From a checkpoint of a small mixture-of-experts model trained on Wikipedia.
Size: 9 layers, width 96, vocabulary 2048, 22.1M parameters.
Below are experts of layer 3 (counted from 0) of a mixture-of-experts language model. Rows are named router (the router's row for the expert) and show model dimensions 0-95. Each number is 500 + 50 x the weight over its row's rms, rounded and kept within 0 to 999. Numbers have three digits each.
After each expert's rows: a language model's description of what the expert responds to. This comes from a sample of Wikipedia text that the model never trained on.

# expert 28
router:466499641485490496490457439440548466522481407474405559415452407591521545404537489479462507517436497548461504491568472567467448522450552491517573484511477423517569554523526460481430463485527453398574537607534572455518546540445472512436484527537480554548466509563555557507409464485536539491
What it handles: Pieces in footballer infobox fields and record tables, e.g. "Y-out-h career", "Position:", "MF", table pipes, and word endings.

# expert 17
router:502490432567373529538448492494434373498560435533431477433433468545516539432541536361473512487491473437489420551509550568519456529469550477598522572558444542494545585478500402538560448501534432511491492553530506501499520463525530508546525446553426482464542557522484556501437536433569545526
What it handles: Middle pieces of ordinary words (out-le-t, un-ve-ils, in-tri-gue) plus month names and years after in/on, such as February, 2014.

# expert 45
router:469445493484437517577543536494502479521534385506433495381512461487444576469454522447518464532380421496532421554539564512482515496476582530464556510560478498558535525458546468548440465528351475461494420411515574490571513484518568553434482547564522511544489454481476511475379538510564512468
What it handles: Second piece of a word beginning with A, a or An, such as A-ly-s, a-mar-illo, A-ff-airs, An-th-onia, plus cc, par and Francis.

# expert 62
router:454424507537410493551485474462410406495538373501432522409521518555486536336490477491560515458416386534506446499531533469475419547490576546544478464508568497503521569503490455490472445536513433453582543468531535453558552421461547510470506509575556494551539512461530508447459491484525522421
What it handles: Early syllables of personal names and words in tables and credits, such as Jan|os, Do|ug and No|min|ated, plus commas inside dates.

# expert 58
router:522362523581516484511497436490476455459504448540419585412516469606487540420541551470530524459508437426495533514502466500497501524506527514594536448577553487515624573512559437538483486423530509497544468607553527472515552489531555488532552509503427536595475573589572517467442511452535466550
What it handles: Abstract category nouns like species, version, type, level, system, role, especially "Species:" in taxonomy infoboxes.

# expert 0
router:472487514557491574471488453472526433514475420559486577459537478567502501482467473436486454473522445512533508494565500475485408487468607452545523472478581472517569583459581530507444428456396491491548476537569553497579515487500604532446486447559461590585530583484493555359503550451557478559
What it handles: Second piece of a word after a capital first letter, in names, headings and taxa: E-s-sex, M-el-ichar, E-n-rollment, D-e-bbie.

# expert 57
router:461481660477485543518478437458478453512470418518420592388456457555519446408483493429521446455523497492471444537557556502502428533438490464533506541594522520458522611451480529490540494500567554497515563566528553508453510482455513446540451448510490513602572585530539503457507466505475428604
What it handles: Short middle pieces of words and names like ir, ri, re, er, as in coronav-ir-us, Falk-ir-k, Lincol-n-shire, plus == and digits.

# expert 44
router:514421527526470545594509459479557441542528367449428506420491448580512532466498445475563481564424472480517459530540598538443404491465512448473583521565518380510517531439530453482548482538455518450473474461450502485462557530489535474484534537506503552644508481457494542477351510469530503536
What it handles: Colons after field labels in lists and infoboxes, such as Arena: and Driver:, plus table pipes, closing parentheses and commas in structured data.

# expert 48
router:461470567463586484474529499527510499489473438559350556407484478576525452411496568432618453497498542556490475547527528556454452492494531484534556409553540501498531585484542461512417510449504521458577459621466532523560471529445547522506521476503434562559451567525565524498426494578436519520
What it handles: Articles the and a, and word pieces, often in film, album and award contexts: Best, Award, Tele-vision, Cup, Film.

# expert 51
router:509447494490385491572457460458486525506496436461483557409498505578601534406523466388469534434458465485530533568520490495441542525508565470570553587589512495515518606498523444517499487553506437521539541467583598427542498432476505513500468480499505545609552532569561548418438531504533436473
What it handles: Word or punctuation right after a number in stats and tables, such as million, km, °, and in between 1200 and 1600, comma after 2008.

# expert 63
router:485447439452439522588629529450488478552516422534395465465472474493515509435476575448472535550376412548511449514507511517488461511512565563557590432519470492469627560442525477497477492406428462446548509551499567471493466478518590542471496508524488468508476455512507525458388458487494594456
What it handles: Opening pieces of longer words such as pre, con, per, se, tri, re, often after a or an, as in an-on-ymous, an or-phanage, can-d-idate.

# expert 24
router:491393519509448492539632472443448520507553454508426494377447553533426536387475541424574438493437490525511454618582532475460470488492491542548541459543478514497545531505560475524438483489471496381521489453497528457504546435487496527478421520553532547613455506503546511543399493535468456459
What it handles: Derivational suffix pieces that close a word: potent-ial, differenti-ating, nomin-ated, orient-al, -ious, -ological.